{"num_key_value_heads": 5, "parallel_block": false, "init_std_up": 0.023, "lr_head": 0.0121, "warmup_steps": 200, "train_tokens": 1052000000}
Below are experts of layer 4 (counted from 0) of a mixture-of-experts language model. Rows are named router (the router's row for the expert), gate (a neuron's input weights, with its number), up (a neuron's input weights, with its number), down (a neuron's output weights, with its number) and show model dimensions 192-255. Each number is 128 + 32 x the weight over its row's rms, rounded and kept within 0 to 255.
Before each expert's rows: a language model's description of what the expert responds to; "comes before" lists some tokens at least twice as common just after its tokens as in all text. This comes from a sample of Wikipedia text that the model never trained on. Tokens count by the router's weight.

# expert 29
What it handles: Verbs and past participles. Past-tense verbs and -ed, -ing endings taking an object, such as summoned, terminated, signed, announced, plus digits in score tables.
comes before: "the ", "to ", "in ", "by ", "that ", "a "
router [162 141 113 127 105 148 140 154 164 137 182 119  85 113  89 163 128 136  97 125 121 171 115 161  95 150  62  89  79  92 109  96 122 132 144 160 152  80 152 158 135 158 150 150 158 183 151  64 133 117 162 182 127 162 129 127 134 140 160 116  90 149 172  69]
gate0 [108 104  64 136 178  99  99 116 152 147 119 124 125 166 101 151 104 156 102 122 107 167 108 160 125 105  99 131  79 115 102  65 124  96 176  82 179 133 155 153 135 124 156 103 164 176  96 168 167 114 101  43 109 134 154 101 157 136 116 181 179 132 129 131]
up0 [ 66 121 132  94 208 151 137  81 181  29 113 100 135  64 111 116 100  97 104 149 127 121 124 122 107 136 128  97  82 139 193 128  86 214 159  86 192 156  77 162 114 122 181 123 157 174 129 178 121 118 100 167  79 146 121 177 134 145 168 161 143 157 143 119]
down0 [150 139 177 148 171 125 169  87 134  88  96 106 130  95 104 105 141 154  96 129 184 121 182  81 148 136 120 141 139 192 146  73 159 124 120 156  59  98 200 123 115 125 122 140 189 124 167 105 151 111  95  81  81 155 158 105 116 163 131  96  60 132 158 171]
gate1 [138 119 146 129  97  97 155 173 141  84 123 143 144 138 135  87 112 186 108  87 100 106  46 219  82 116 141  88 121 129 136 149 137 131  85 143 183 139 142 125 111 152 128 195 135  77 148 107 135 128 143 123 173 102 130 135 131 135 156 123 157 142  94 179]
up1 [ 81  67 118 114 102 170 107 152 152 128 110  57  99 146 117 138 147 170 106 105 164 132 133 160  65 154  76  69 110 106  56 104 148 134 114 204 154  95 150  72 138 155 187 163 151 105 122 124 167 121 158 131 154 170 134 145  62 159 143 125 182 110 164  82]
down1 [135 145 130 153 140 196  91 159 109 171 180 104 161 179 119 108 146 137 120 177 125 117 137 106  98 142 111 166 155  68 127 146 135 145 186 156 145 151 152 134 178 139 147  82 138 148  96 134 102 109 107 183  79 172  84 176 123 183  56 149 153  85 103 121]
gate2 [115 152 100 141 109 144 105 138 111 122 118 113 120 164 112  89 161 199 110 108 108  99 143 168 123 146  56 137 118 132 172 100 156 120 153 115 134 154 138 133 155 148 112 127 107 179 154 108  65 142 125 165 131 109 132 121 120 115  92 112 165 127  93 120]
up2 [123 126 127 159 147 138 169 138 116 135 107 134 100 142 155 166  70 176 195 150 114  86  71  96 168 143 121 153  87 157  77 140 112 121 149 151 137 149 124 106 114 112 177 113 131 121 155 135 153 155 185  84 115  76  74 151 211 167 135 120 117 191 103 140]
down2 [ 71 130 154 111 196 121 125 151 129 136 125 100 130  95 174  99 176 143 125  99 112 121  91 129 150  94 129  59 131 141 114  95 159 112 149  73 147 115  98 140 109 178 132 120 157 173 114  84 104 159 122 118 157 150 172 110 145  44  97 120 122 174 129 147]
gate3 [136 126 158 179 122 165  98  95 192 172 149 107 110 141 165  73  93 107 160  85  97 151 152 143 101 136  77 120 115  99 130 157 165 142 138 156  35 128 138 158 120 115 101 114  92 240 117  98  87  88 196 115  85 147 117 200 126  75 110 158 135 180 136 112]
up3 [182  72 114 136 115 106 150 102 119 103 105  90 135 137  63  87 181 160  68 115 142 107 176 133 122 159  99 182 132  57 181 189 157  86 107 129 165 160 150  75  71  99 127 142 123  56 121 109 156 184 123 124 207 154  89 184 155 160 131 111 104 108 107  90]
down3 [152 125 156 147  50 135  60 145 143 124 109 124 173 147 116 133 150 169 102 106 109 112 140  96 115 107 106 121 151 128 121 215 123  89 109 130 134 131 148 153 105 141 125 144 145 135 185 197 185  98 112 132  96  99 190 168 100 113 146  83 157 116  67 104]
gate4 [136 172  91 147 162 120  72 138 131 172  69 132 124 165 126  84 153 121 175 136  75 100 101 154 181 151 105 125 156 112  92  92 132 146  78 108 134  90  95 113 126 118 127 124 120 182 123  89 168 147 113 139  61  53  98 124 108 161 130 145 144 141  94 105]
up4 [116  60 131 176 156 119 150 147 118 155 130 176 131 114  91 130 189 127 142 142 173 167 195 149 129 172  72 156 186 113 127 135  71 133  96 129 103 126 113 104  93 127 153 125 193 191 121 138 173 114 120  81 146 137  99  82 147 129 149 147  77 105  95 122]
down4 [173 125 166 124 203 194 140  88  78 109 148 108  79  95  88  93 125 136 177 176  77 163 118 148 158 128 148 124  70  93  98 104  99 125 154 147 143  31 180 181 156 167 110 133 130 141 135 115 118 126 130 147  76 102 141  76 101  80 126 112 112 124  90 124]
gate5 [103 147 162 160  66 104  85  94 130 148 182  92 184 115 151 125  83 173 125 110 125 119 105 119 124 174  86 110 119 155 107 156 120 119  90 129 100  95  84  92 151 121 136  95 181 119 233  89 138 160 107 120 174  80 121 156  94 150  77 113 136  81  93 156]
up5 [174 107 142 105 122 156  77 139  69 109 113 219 121 126 154 127  63 131 145 134 115  88 108 134 148 180  91 164 106 129 142 128  40  88  28 120 114 115  88 131 103 127 137 150 122 144 130 128 204 120  75  72 141 111 174 107 164  76 173  75 116 130 112 117]
down5 [142 138 123 178 140 165 182  90 197  81 193 124 120  77 144  70 139 105 105  76 170 146 124  91 105 157 130 125 108 145 137 116 131 147 124  79 100 125  91 139  82 153 120 131  74 114 118  84 173 161  69 143 117 128 134 120  29 127  82 133 115 101 148 134]
gate6 [134 112 101 136 122 115 105 149 124 139 174 105  86 119 148  51 101 133 120 139  98 192  82 152 145 108 138 133 113 165 138 103 105 121 142 130 114  37  74 131 142 123 118 121 152 137 133 127  22 143 115 153 130 165 160 114  93  77 147 168 116 136 104  94]
up6 [142 126 146 145 102 105 173 162  76 102 131 122 136 142 134 121 115 117 139 159  82 104 102 133  89 139  82  85  90 126 204 109 152 176  45  88 134 132 159 157 163 144 129 185  97 160 132 136 106 178 196 117 105 220 123 116 144 128 116  93 175  77 146 170]
down6 [ 65  75 137 118 107  91  90 101 144 141 127 168  98 146 121 170 141 179 102 159 163 175 132  89 153 231  96 122 112 126  86 150 103 131 131 139 122 141 103 116 137 135 104 116 179  90 146  59 113 183 109 164 134 143  49  99 112 108  82  84 140 157 121 150]
gate7 [103 124  94 128  81 181 142 118 124 143 159 111 152 149 122 134 125 139 186  79 107 182 147 119 141  82 160  78 126 102 167 164 176 164 175 147 171 103  63 148 172 150 136  72 201 112 163 110 114 159 196  90 144 111 105 199  96 134 116 168 178 135 117 115]
up7 [189  89  46  97  14 161 120 177 110 105 128 159 163 148 124 121 164 159 126 141 159 125 135 100  97 151 108 138  91 116 156 114 107 146 112 120 102  91  79 219 127 181 100  94 147 131 154 137 106 122 124 148 116 167 116 147 131 130 123 151 194 151 154 122]
down7 [133  91 108 103  97 117 117 119 174 217 107 144 111  97 147  92  83 141 134 149 148 117  74 154 135  92  92 102 140 125 127 145 138 118 137  85  68 117  62 101 121 131 156 141 139  85 109 161 138 121 121  96 137 134 113 121 137 112 129 179  91 160 158 136]
gate8 [150  52 109  93 108 129  93  86 127 127 158 175 162 163 114  97 152  71 107 111 128 171 215 146 136 124 138  89 188 185 142 134  98 153 150 182  95 108 164 128 108 213 148 123  99 150 143 143 153  91 151 144 102  89 158 122 117 113 160  75 169 146  90 144]
up8 [135 117 155 108 128 131 124 126 159 104 171 102 113  99 127 174 157 139 153 157 100 113  87 185 127 162  50 108  91 135 114  77 140  71 171 121 151  69 137 106  82 119 188 122 112 187 156 163 137 188 160  76 197 133 122  75 107 136 104 148 120 111 112 141]
down8 [131 138 137 127 164 157 138  97  59 125 189 126 131 132  96 127  91 121 117 133 140 120 167 117 125 113 141  96 132 194  82 203 169 112 149 123  94 133 147  96 159 139 148 148 158 114 122 118 145 121 123 111 158 143 180 133 124 163 118 166 137 125  97 130]
gate9 [ 97 159  99  84 113 109  91 116  68 161 175 107 130  94 108  95 156 103  77  98 146 105 224 120 137  83 122 124 104  88 137 110 119 155 117 121  93 179 189 143 101  78  97 105 103 130 129 107 154  85  88  89 175  88 119 121 186 130 174 120 113 128  65 125]
up9 [120 130  66 145 167 108 146 153 192 119 160 182 110  94 129 153 167 149 108 146 174 148 180 106 130 107  81  85 161 129 180  85 172 119 155 130 181  94 105  81 151 151 145 125  79  72 176 139 113  69 136 132 179  56 117 116 101 159 128 137 188 102 129 197]
down9 [164 149  94 101 143 150 134 154  65 125 144 166 160 184 130 105 126 129 123 151 104 159 125 148 101  90 182 139  49  82 176 136 149  99 149  90 146 152 155 119 170 118 101  67 109 109 156 141 102 134  98 141 187 147 124 149  71 128 117  79  63  44 129 102]
gate10 [176 168 149 127 129 100 139 108 138 122 118 100 120  91 186 160 175 103 141 119 147  92 185 115 117 102 107 161 147 110 137 125 109 139 117 155 156  86 139 160 126 104 150 161  83 149  78 132 118 119 111 127 133 110 195 213 127 150 123 179 141  97  35  88]
up10 [120 159 162 152 138 128 180  57 132 110 156 168 173 119 178 104  54  86 131 175 128 108  79 121 121 119 128  60 160 112 121 223 153 150 107 129 122 108  79  98  78 109 129  82 105  85 145  93 110  98 110 115 117  75 122  86 161 110 144 161 142 151 143 145]
down10 [152 139  87 116 107  80 147 147 148 100 177 113 113 143 167  81 124 104  49 117 106  90 112 149 133 180  99 149 111  90 160 152 106  77 129 100 104 131 122 136 129 126 119 142 141  76 120 186  98 150 131 100  91  72 160 163 141 188 113  50 116 129 152 132]
gate11 [106 179 128 144  91 186 152 127 122  27 196 138 139 129 121 135 168 127  66  44 153 177 143 184  92 167  78  97 114 139 154 144 120 126 151 110  74 105 111 128 132 118 101 139 125 121 128 102  98 112 131 111 102 131 170 160 160 103 148 128 101 164 171  95]
up11 [131 106 178 156  82 182 176 131 114  92 123 111 107 135 137 121 115 138 121  75 102 142 108 119 151 108  99  68  80 116 131 151 127 112  70  89  93  97 117 161 120 140  72  95 176 179 141  79 129 118 192  82 127 125 173 146 177 141 147 121 192 139  62 132]
down11 [ 99 143 120 135 184 159 155  79 111 117 102 149  80 173 141 154 111  85  71 157 179 132 104  62 142 192 109 126 131 132 167 143 149 165 191 136 131 126 123 110 116 106 103 125 130 186 106 131 104  74  96 103 119 119 119 117 114 115  93 108 142 151 147 122]
gate12 [100 177  82 154 185 198 143 125  93  29 153  99 133 112 121 112  65  89 142  94 138 116 142 165 100 167  89 124 189 123 131 125 130  92 137 110 117 159 143 167 128  81 147 123 145  68 143 101 157 146  87  66  57 149 128 126 148 124 153 162 102 152  92 188]
up12 [162 131 133  95  60 170 166 153 114 123 190 151 119 160 166 181  81 143 118 107 160 109 109 114  95 177 181 128 129 160 142 131 143 169  87 168 149 147 109 158 194 163 101 126 103 100 123 168 172 168  89 108 103 126 142 155 139 151 129 108  89 151 124 145]
down12 [156 131 115  66 118 166  99 132 143 143 123 129  34  74 176 135  65 113  95 118 124 170  99 161 135 216 187 160 181 168 179  78 145 140 117 136 112 183 239 144 139 116  73 137 140 105  86 189 167 135 154 160 128  73 112 102 118 136 122 106 101 110  88 135]
gate13 [115  79 145 111 178 128 136 115 108 110 105 125 111 142 145  54 181 141 148 153 136  82 156 161 104 125 129 162 117 122 153 127 122 183 194 133 166 126  73 144 149 145 142 117 126 139 189 114 149  82  97  64 152 125  96  88 137 116  60 129 123 154  93 121]
up13 [170 117 189 159 104 172  44  88 126 200 183 126 123 143 151 116  92 171 144 135  63 196 140 183 158 124 107 131 160 128 136 116 136  73 110 109 182  95 132 140 152 183  83 181 115 135 123 156 156 118 109 200 210 160 106 136 137 171 171 185 145  83 110 127]
down13 [139 137 109 144  82  94 142  78 126 142 131  94  96 153 125 108 132 131 189 112 167 141 115 117 153 176 126 114 140 163 144 119 149 154 104  95  75 105  80  86 105  91  68  96 137 145  81 117  77 150 155 102  92 101  90  66 154 104  99 108 130 210 146 136]
gate14 [178 164  99 145  82 159 129 125 112 183 145 118 117 141 112 162 124 113 137 133 182 163  87 139 157 136 178 119 160 131  83 112 144 157  84 143 113 146 133  54 179 185  94 104 156 110 133 142 219 118 200 137 115 164 110 111 121  98  93 139  77 189 113  92]
up14 [133 152  80  71 156 147 128  83 139 129 152 157  96 160 135 131 183 160 114 115 128  57 122 104 130 101 127 123 165  46 130 190 105 129 114 116 108 124 152  91 116 154 118 132 140 124 172 150 110 192  79 114  82 115 161 113 128 122  97 158 116  86 132 147]
down14 [114 152 103 105 126 110 142 137 150 125 155 204 107 233 139 113 147 103 135 102 103 146 132 144 149  97 115 137 132 104  98 129 150  96 161 100 117  90 127 182 107  86 143 158 105 176 128  35 108 182 142 161 121 141 168 113  55 134 180 175 124  89 142 143]
gate15 [123 160 154 102  98 122 154 145 122 101 139 194 106 151  97 126 135 141 103  95 112 109  94 179 124  89 196  74 134 116 100 159 152 164 137 133 156 131 128  92 121 125 112 144 126 123 129  75  85 142 129 152 126  78 107 137 130 117 137 111 157 114 109 118]
up15 [ 72  83 146 157 137 143 103 140 149 121  66 155 128 148  90 149  88 139 148 132 132 133  67 107 159  75 130 106 155  83  84 118 198 195  57  81 118 113 111 117 109 113 146 157 123 123 119  97 119 185 133 120 156 179 154 156  86 181 125 201 101 135 146 150]
down15 [153 138 127 118 116 145  53 109 145 108 207 117 150  82 141 137 136 169 152 169 140 124 137 149  79 169 115 172 169 153  74 157 132 101 156 148 141 143 208 194 129 152 143 124 108 162 116 153 108 169  58 138 164 143 174 159 158 174 126 103 129 153  93 106]
gate16 [123 131 149  96  89 108  88 106 146  63  82 144 118 149 117 152 102  88 104  81 129  73 153 143 134 139  95  75 128  77 144 113 144  94 168 167  82 122 159 108 123 121 145 118 115  80 146  96 138 145  80  98  87 141 214 171 150 138 174 170 118 106 121 195]
up16 [135 113 125 112 141  70 141 101 143  89  78 158 117 111  73 121  94 129 204 129 133  60 165 161 140 139 135 117 127  76 133 118 136 130 101 145  92 139 150 158 128 166  98 156 135 100 140  92  94 153 128 145  18 167 138 168 180 133  89 166  84 101 153 114]
down16 [149 112 160 140 170 115 116 213 149  76 143 113  89 137 155  36 125 129 140  53 151 103 123 182 144 160 107  82 199  99 140 108 103 114 147 159 135  76 138 125 143 121 189  38 176  42 109  96 167 108 142  87 144 164  99 136 150 178 151 180 128 137 136 154]
gate17 [188  98  93 148  78 137 137 156 103 116 171 129 143 159 104 114 127 141  86 116 124 137 122 115  69  98 106 143  96 111 163 139 127  97 158 130 172  88  72 113  87 157 143 121 142 207  92 136 146  73  64 123 137 127 136 136  84 176 160 118 118 151 156  70]
up17 [ 71 164 188 162 140 117  90 110 168 139  82  62 134 123 140 130 160  99 102 103  93 131 120 144 123 114 115  72 136 123 164 138 110 134  74 111 158 128 176  88 170 110 131 137 142 128 101 188 147 137 134 136  73 105 127 149 167 148 150  90  64 163  72 119]
down17 [115  81  88 114  67 150 109 147 192 126 255 123 180 135  91 141  88 109 121 153 107  83  91 102 146 121 132 186 108 131 134 144 133 123 126 119 123 137  85  80 114 142 138 103  69 145 117 135  98 136 138 156 150 117 113 151 173 117 133 156 137 135 118 126]
gate18 [118 135 162 128 119 118 173 152  83 111 100 206  89  85  63  78 113 150 163 146  91 173 134 125 139 180 195 119 110  76  98  95  83 128 138  74 135 181  79 136 146  86 143  94 119  67  82 118 145 166 147 176  96  84  91 120  77 139 137 161 148 109 184  89]
up18 [145 118 139 177 224 149 137 149 167 137  65 162 153  99 151  75 154 100 152 157 120 117 170 140 105 103 170 175 179 152 149  79 141 102 101 136 124 101 158 111  89  98 127 133 133 146  96 150 154 130 169 203  87 120  90 156 113 138 109 122 157 126  82 196]
down18 [174  86 145  92 164  55 149 138  86 123 110 154 121 127 100 112 149 122 133 115 116 186 130 133  99 147 113 172 104 136 143 146  98 145 115 116 209 155  70 152 179 166 116 182 121 141 129 122 106 149 103 146 178 146 144 114  91 101 111 106 200  66 179 104]
gate19 [161 104 120 127 164 137 117 146 145  86 145 214 104 113 152 115  61 113 150 166 135  59 147 145 100 153 152 176 128 130 188  89 140  91 142 128  89 150 105  97 174 171 184 121 157 108 161 108 213 183  72  72  62 169 118 143 107 171 165  85  79  97 110 148]
up19 [166 123 142 126  99 127 124 133 120 165 136  76 176 131 128 168 181  92 124 142  60 168  93 153 120 123  68 110  88 168  81 129  61  90 163 165 118 119 135 129 105 133 118  87 164 184 113 148 143  82 145 155 128 150 106 168 102 119 114 113 169 141 187  99]
down19 [ 88 130 127  96  98 151 146 101 155 183 140  57 136 170  56 136 123 141  74 131 122 136 160 121 122  93  93 136 172  58 112 158 153 108 129 115 176 139 106 182 145 105  87 136 132 105 151 122  86  63 144 134 188 135 156 115 161 126  87 135 197  82 115 126]
gate20 [128 182  84  83 124 119 143 163 133 127 113 114 161 101 121 122 157 116 160 134 157 116 120 118  80 117 157 144 139 118 167 133  46 180 171 141 175 107 124 119 190  96 133 177  56 144  96  57 168 187 149 150 139 104 133  85 136 131 107 108 138 132 150 110]
up20 [151 146 161 116  74 196 145 188 136 119 126  92  52 201  82 142 105 132 100 133 136 149 119 144 122 159 131 142  82  78 187 136  56 166 131 133 102 124 168 115 163 194 108 150  60 161 107 131 137 174  74 128 121 106 136 119  83 138 134  89 202 158 145  75]
down20 [ 81 143 145  62 118  62 123 133 143 136 131  45 164  89 129  86 146 206 136 159  88 154 165 104 115  62 137 140 102 109  73 180 106  83 109 132 165 146  98 150 136 144 154 140 120 124 101 157 118 140 154 105 172 125 163 157 132 113 142  86 176  52 151 101]
gate21 [131 117 131 165 198  97 101 139  98 119 153 139 101 161 100 174 153  67  92 119  90  48 130 106 138 162  87 152 108 163 127 142 146 127 129 170  77 103 162  74 140 149 131 151 107  77 130 103 184 141 128  58 135 133  84 131  90  55 101  75 161 134  93 170]
up21 [171 164  93 142 163  98 136 124 100 100 110 109 116  89 200 142 137 109 121 109  89 166 111 144 125 128 148 101  60 149 163 132 100  58 187 135  74  90 155 143 127 191 146 125 106 141 106 110 102  94 153 198 200 153 175  66 181 141  98 127 131 165 172 120]
down21 [133 134 134 120 128 155 166 118  94  90 150 111  75 137 137 110 145 104 134 128  96  92 102 161  87  78 134 130 143  81 157 139 160 146 130  34 153  76  78 142 114 122 105 142  87 190 145 103  72 102 121 141 152 120  85 149  69 164 143  72 145 146 126 102]
gate22 [134 102 150 138 144  71 155 104 112  94 178 113 173 172 130 152 129  98  84  99 139 113 167 172 140 124 139 175 157 180 103  83 120 113 131  96 162  63 113 145 213 137 157 178 101 158 142  70 146  91 173  87 143 117 191  90 150 104 133 125  90 132  39 165]
up22 [162 159 108 123 137 129 127 156  65 127 230  93 146 161 114 128 139 102 188 114 168 156 110 124 124 145 114 151 117 134 116 121 118 131 174 118 200  81 135 149 126 114 163 120 140 129 127 153 174 144  77  70  71 139 161 149 132  80 143  78 135  63 152 157]
down22 [ 78 132 179  81 151 148 113 121 139 166  96 146  94 162  56  80 190 129 162 111 119 142 143 142  81 110 152  64 117 138 135 163 112  87 113 152  81 155 114 107 186 160  94 105 103  85 133  90  95 133 128 148 165 118 141 163 115 118 103 144  93 149 151 106]
gate23 [142  91 145  99 113  70  61 157  69 126 162 104 135 125 133 156  88 100  70 107 123 181  97 114 169 115  83 148 111 117 138 169 139 113 186 122 137 115 122 114 132 186  70 100 117 184 152 141 158 115 102 135 103 164 186 142 105 140 122 120 118 152 103  87]
up23 [ 99 122 102 145 127 111  95 156 141 106 145 135  88 141 111 135 150 134 182 125 134  93 140 120 142 117 119 133 110 137 129 137  96 112 176 142 161  86 164 125 151 191  80 143 135 119 103 100 128  97 197 166 131 119 105 121  93  83  53 151 172 155 107 114]
down23 [151  88 123 111 149 168 192 125 108 154 135 129 204  83  97 170 106 194  72 165 144 143 134 157 100 181 101  93  94 160 141  88 133 128 107  94 141 107 183 144 148 137 124 170 228 152 114  94  89 101 151 171 174 106 123  83 146  98 101 111 167 143 152 175]
gate24 [ 95 136 121  91  90 120 128 206  86 104 159 146 150 144  70 114 131 101 121 108 163 127 120  89 114 156 107 101 139 115 135  92 129 168 141  67 121 150 114 135 120 120  95 151  62 126  96 127 100 160  98 100 145 126 190 121 162  92 144  79 106 114  64 175]
up24 [ 94 165 132 140 155 107  56 142 149  90 125 132 136 133 127 103  45 128 144 119 143 144 129  99 132  97 137 112 123  88 122 112  91 229 162 118  93 115 129  68 116  89 149 128 186 149  74 114 142 111 113 122 131 171 121  97 125 152 125  69 153 111 143 190]
down24 [106 107 137  85  81 133 113 148 125 105 152 111 115 119 116 125 162 181  83 120 150 107 109 118  69 131 157  80 107 123 102 143 143 173 127  95 146 142 130 124 132 151 124 127 136 121 146 102 142  78 124 128 113 156 150 102 108 161  96 153  56 148 117 167]
gate25 [166  84  94 110  83 198 139 134 165  88 193  44 182  76 112 148 116 120 116 132 120 124 140 137 127 173  66 164 101 173 130  75 127  78 169 178 137 142 165 115 115 112 147 105 159 124 143 136 162 158 109 106 102  99 170  84  83 175  93 105 107 145 108  42]
up25 [ 93 146 133 182 150 117 145  88 143 165 145 170 121 114 161 147 126 137  92 140 107 160 119 132 122 119 106  99 109  64  85  82 135 127 128 106 175 162 118 140 137 176 103 168 149 134 115 184  91 110 172 187 138 182 129 133  92 152 118 111 156  82 131 100]
down25 [141 153 151 132 126 154 156 133 131 116  53 128 124 154 135  73 113 106  93 142  75 139  96 117  98 135 147  94 172 135 143  85 167  45  93 109 175 123 170 140 129 144 187 142 104 138 146 124 139 141  91 124  85  94 135 122  73  98 181 129 128 159 114 108]
gate26 [100 104  75 122 147 151 157 102 138 103 115 118 136  95 139 114 102 108 172  72 131 213 143 122 107 127 131 153 116 147  97 140 129 113 123 104 162 147 144 139 112 124 112 137 107 129  82 142 166  90 118 132 125 134 143  84 119 190 109 113 186 151 182 106]
up26 [ 78 118  79 132 111 146 127 119 136 186 102 108 124  91 146 196 170 134 137 168 114 110 221 159 126 104 138 131 122  81 141  74 166  95 177 131 127 206  58 138  98 151  60 124 111  75  96  87 106 144 136 112 146 111 101  81 167 194 103 122 132 151 156 172]
down26 [145 151 104 149 130 124  89 100 120 110 172 131 100 166 125 123 202 127 120  95 101 145 191  63 110  67 190 110 154 164 131 160 133 127 127 185 112 179  85  91 158 154 125 134 169 167 122 154 155  79 142 131 111 103 131 157 124 156 160 183 163 150  77 149]
gate27 [115 128 113  73 108 175 122 160 153 101 124  98 142  98 111 126 201  93 193 148 102 215 140 139  71 109  40 177 138 134  81 136 132 105 170 154 148 110 110 136 124 155 135 102 109 188  84 152 166 112 162 144 125  84 128 202 109 140  70  60 138 132 111 165]
up27 [105 115 136 123 189 140 125 129 105 156 129 139 133 116 125 106  41 111 152 193 106 200 154 129 149  96  86 130 132 104  98 101  90 156 151 113 126 160 190 123 108 106 100 127 117 145 145 138 130 101 190 158  84  82 108 159  79 113 194 144 182 157 132 110]
down27 [162 129 104 157  97 109  79 197 109 140 119 141 105 132 113 108 134  99 138  94 132 198 176  96 121 150  90 190  93 149 111 133 143 124 133 110 168 161  29 145 130 104 119  83 138 155 144 119 111  99 170 110  90 139  69 131 109 119  88 119  74  99  95 108]
gate28 [145 142 192 122 119 171  99 105 160  71 144 135 193 113 116 118 128 120 105  98 124 131 104 159 147 152 134 106 143 190 116  58  72 142 134 190 147 119 129 153  99 133 143 139  53 135 108 154 107 179 125 120 128 136 152 137 114 195 181 153  90 159 166 169]
up28 [149 128 143 131 146 164  68 137 152 100  82  82  87 106 138 123 160 122 107 148 104 154 163 192 164  89 116 132 222 120 128 206 117 119 228  84 100 141 166  30 159  87 162 133  90 107  93 137 109 116 146 102 170 118  73  90  83 152 101 137 183 116 149 155]
down28 [119 141 140 168 146  94 203 145 118 111 226 127 131 111 114  72 110 138 149 184  58 150 101 125 113 132 133 129  82  28 125 138 124 140 106 213 199 134 123 106 145 119 108 163 131 160 161 153 119 199 119 106  97 105 145 104  96 138 152 118  89 121 140 133]
gate29 [140 175 119 164  98  97 221  86 182 121 147 123  92  91  84 169 113  49 123 102 126 139 110  98 142 115 124  92 132  90 164 106 122 139 111 164 136 116 142 101 184 150 106 107 123 104  83 110 141 101 130 110 118 119 174 104 109  99 145 153  85  90  86  75]
up29 [146 145  79 100 150  82 171 113 126 121 165  72 156 118 138 174 124 108  96 108 166 137 169 149 176  89 145 142 111 112 141  95  84 136 152 134 160 127  73 117 110 135  74 135  66 116 122 136 156 143 161 102 144  93  95 176  97 125 145  77 171 109  74  63]
down29 [ 91 139 128 100  87 122 146  89 145 142 176 106 159 151 147 134 144 100  99  91 141 131 105 140 163  73  68 130  97 151 142 142 146  89 154 145 103 123 116 110 157 108 133  95 119 132 160 153 118  96 147 173 102 146 103 135 185 110 162 105 101 199 158 139]
gate30 [147 126  95  73  99 103  87  20 115 141 136  81 108 139 150 126 173 189 126  85 124  73 163 116 129 134 142  96 151 124 159 138 137 172 115 149 150 104 142 133 131  86 126 138 180  82 143 159 110 101 147 145 168  90 155 160 143 115 160 132 149 181  91 118]
up30 [175 166 165 101  95 109 222 170 143 150 117 164 119 103  85  80  71 131 164 147 126  89 157 118 136 117 125 185 147 142 142 157  99 126 145 129 105  89 152 117 121  81 110  53 123 141 113  68  74 116  97 169 132 119 122 145 119 187 114  80 102 106 171 109]
down30 [111 151 116  85 148  96 120 180 103  96 148 117 167 137  96 145  64  91 115  74  88 113 146 114  60  96  59 110 156 136 108 191  89 129 155 119 102 122 108 147 114  98  55 116 132 125 148 121 139  84 168 106 136  77 163 159 124 175 168 135  78 159 105 184]
gate31 [193 160 184 167 136 156 105 155 116 122 177 126 169 117 167 114 116  58  94 135 119 126 161 112 150  98 107 127  74 117  97 108 227 114 102 169 128  53  71 184 150 141 117 124 131 109 145 156 125 131 159 126 208 135 130 116 138  99 129 171 118 211 119 111]
up31 [104 100 186  80 154 116 203 153 142 119 144 139 133 102 122 121 141 131  76 143 144 102  89 125  86 144 154 150 240 119 165 127 134 105 117 158 154 162 177 107  60 133 105 139 108 101 145 187 118  91 128  89  96  89  98 147  73 150 131 124 110 105  80  43]
down31 [130  63 140 128  92  94 111 152  99 143 110 151 135 206 190  86 115 110 197 150 171 165 147  85 101 141 128  82 142 148  88 117 121 146 174 116 105  86 136 160  77 154  89 189 115 154 145 156 120 107 149 130 145 151 132 156 132 108 144 157  90 164 131 184]
gate32 [114 135 112  91  97 159 110 170 122 133 137  85 142  83  93  90 147 170 133 112 126 129 170 113  92 157 173  99 125 131 156 158 115 198  82 160 119 130 112 155 116 154 149 141 146 161  96 129 139 137  97  96  70 166 177 113 105 158 133 172 171 127  90 126]
up32 [150 112 156 154 111 146 112 131  93 111  71  64 123  91 125 140 147 137 106 137 110 129 127 141 112  91 221 191  49 149 137 169 114 160 121 137 118 134  89  71 135 150 114 137 115 110 119 125 149 180 143 170 136 115 161 160 198 134 160  84 148 142 148 160]
down32 [114  72  98 161 124 185  90 162 146 182 175  86 131 150  73 125 173 189 163 143 131 199 165 142 109 137 117 157 112 109 106 164 135 140  95 117 137 157 141 100 150 137 130 179 153 137  92 132  91 149 101 168 101 175 129 137 184  91 128 187 142 132 176  95]
gate33 [158 161 175  63 111  62  77 118 171 173 164  59  69  83 153 161 129  52 138  85 139 139 166 165 153 103  99  73 114 157 104 100 121 164 111 103 125 115 177 135 120  76 142 198 102 130  70 149 133 141  95 109 161 122 139 151 142  78 146 156  94  75 131  98]
up33 [142 107  70 142 106 138  82 123 118 115 162 126 108 164  98 123 164 127 106 136 115 160  74 140 177  98 167 149 138 110 114 127 104 189 164  98  87 102 116 108 150 157 115 168  64 116 100 161 171 135 181 143 104 133 178 140 105 143 144 114 107 167  94 117]
down33 [ 85 100 145 119 157 113 111 163 122 117 121  72 115 145  81 145  97 112  64 101 108  87 108 152 120 139 150 107  67 169  97  71 176  98 167  85 107 157  96 156 109  87 115 106 139  66 121 174 112 136 192 121 163 101 130 127 123 122 148 101 151 190 177 122]
gate34 [170  88 102 134  74  65 118 153 160  95 149 140 133 176 112 124 111 144 127 128 102  85 162 108 133  82 176 171  88 176 102  93 136 108 168 120 136 135 155  96 115 145  43  87 126 107 121 147 197 138 154  94 139 173 156 110  67  52 141 103  86 123 133 120]
up34 [ 55 144 114 182 171 132 156  73 117 177 151 143 121  18 140 127 103 133 128 167 194 144 148  70 150 146 120 109 121  62 196 153 118 108  96 148 140 145 207 130  77 134 137 104 105 118 163 130  62 102 138 114 102 123 150 113 133 170 117 173 144  86 150 116]
down34 [181 134 162 105  86 130 117 102 169 134  97 193 105  62 113 171 111  82 173 181 116  97 137 133 135 189  84 159 102 140 173 121 142 139 115 118  94 138 144 161 136  82 133 137 142 213 145 141 148  72 111 104 129 101 206 163 165  67 123 186 121 103 118 134]
gate35 [197 133 156  90 126 130 115 105 121 117 169 161 127  67 183 132 114 101  71 118 110 113 124 102 151 144  75  70 127 154  78 111 152 147 134 113 137 103  73 150  59 110 125 128 136 162 100 116 138 114  86 107 139 140 179 147 149 170 128 100 127 130  54  99]
up35 [130 126 121 173 158  75 165 148  96 153  74 148 126 166 152 134 127 130 143 120  80 191 123 156 115 146 129 135 121 139 167  84 125  93 147 177 191 116  94 131  98 178 161  98 133 184 146  81  96 165 157 135 107 153 127 107 112 140 179 116 115  84 140  40]
down35 [126 156  85 163 137  80 117 153 139 141 107 127 144 114 110 122 119 100 151  98 152 165 107 107 115 117 162 142 122 128 112 131 173 146 102 162 134 100 161 139 129  84 116 138 122 127 109 102 113 149 115  98  82 109 152 162  85 135 102 134 125 183 141 144]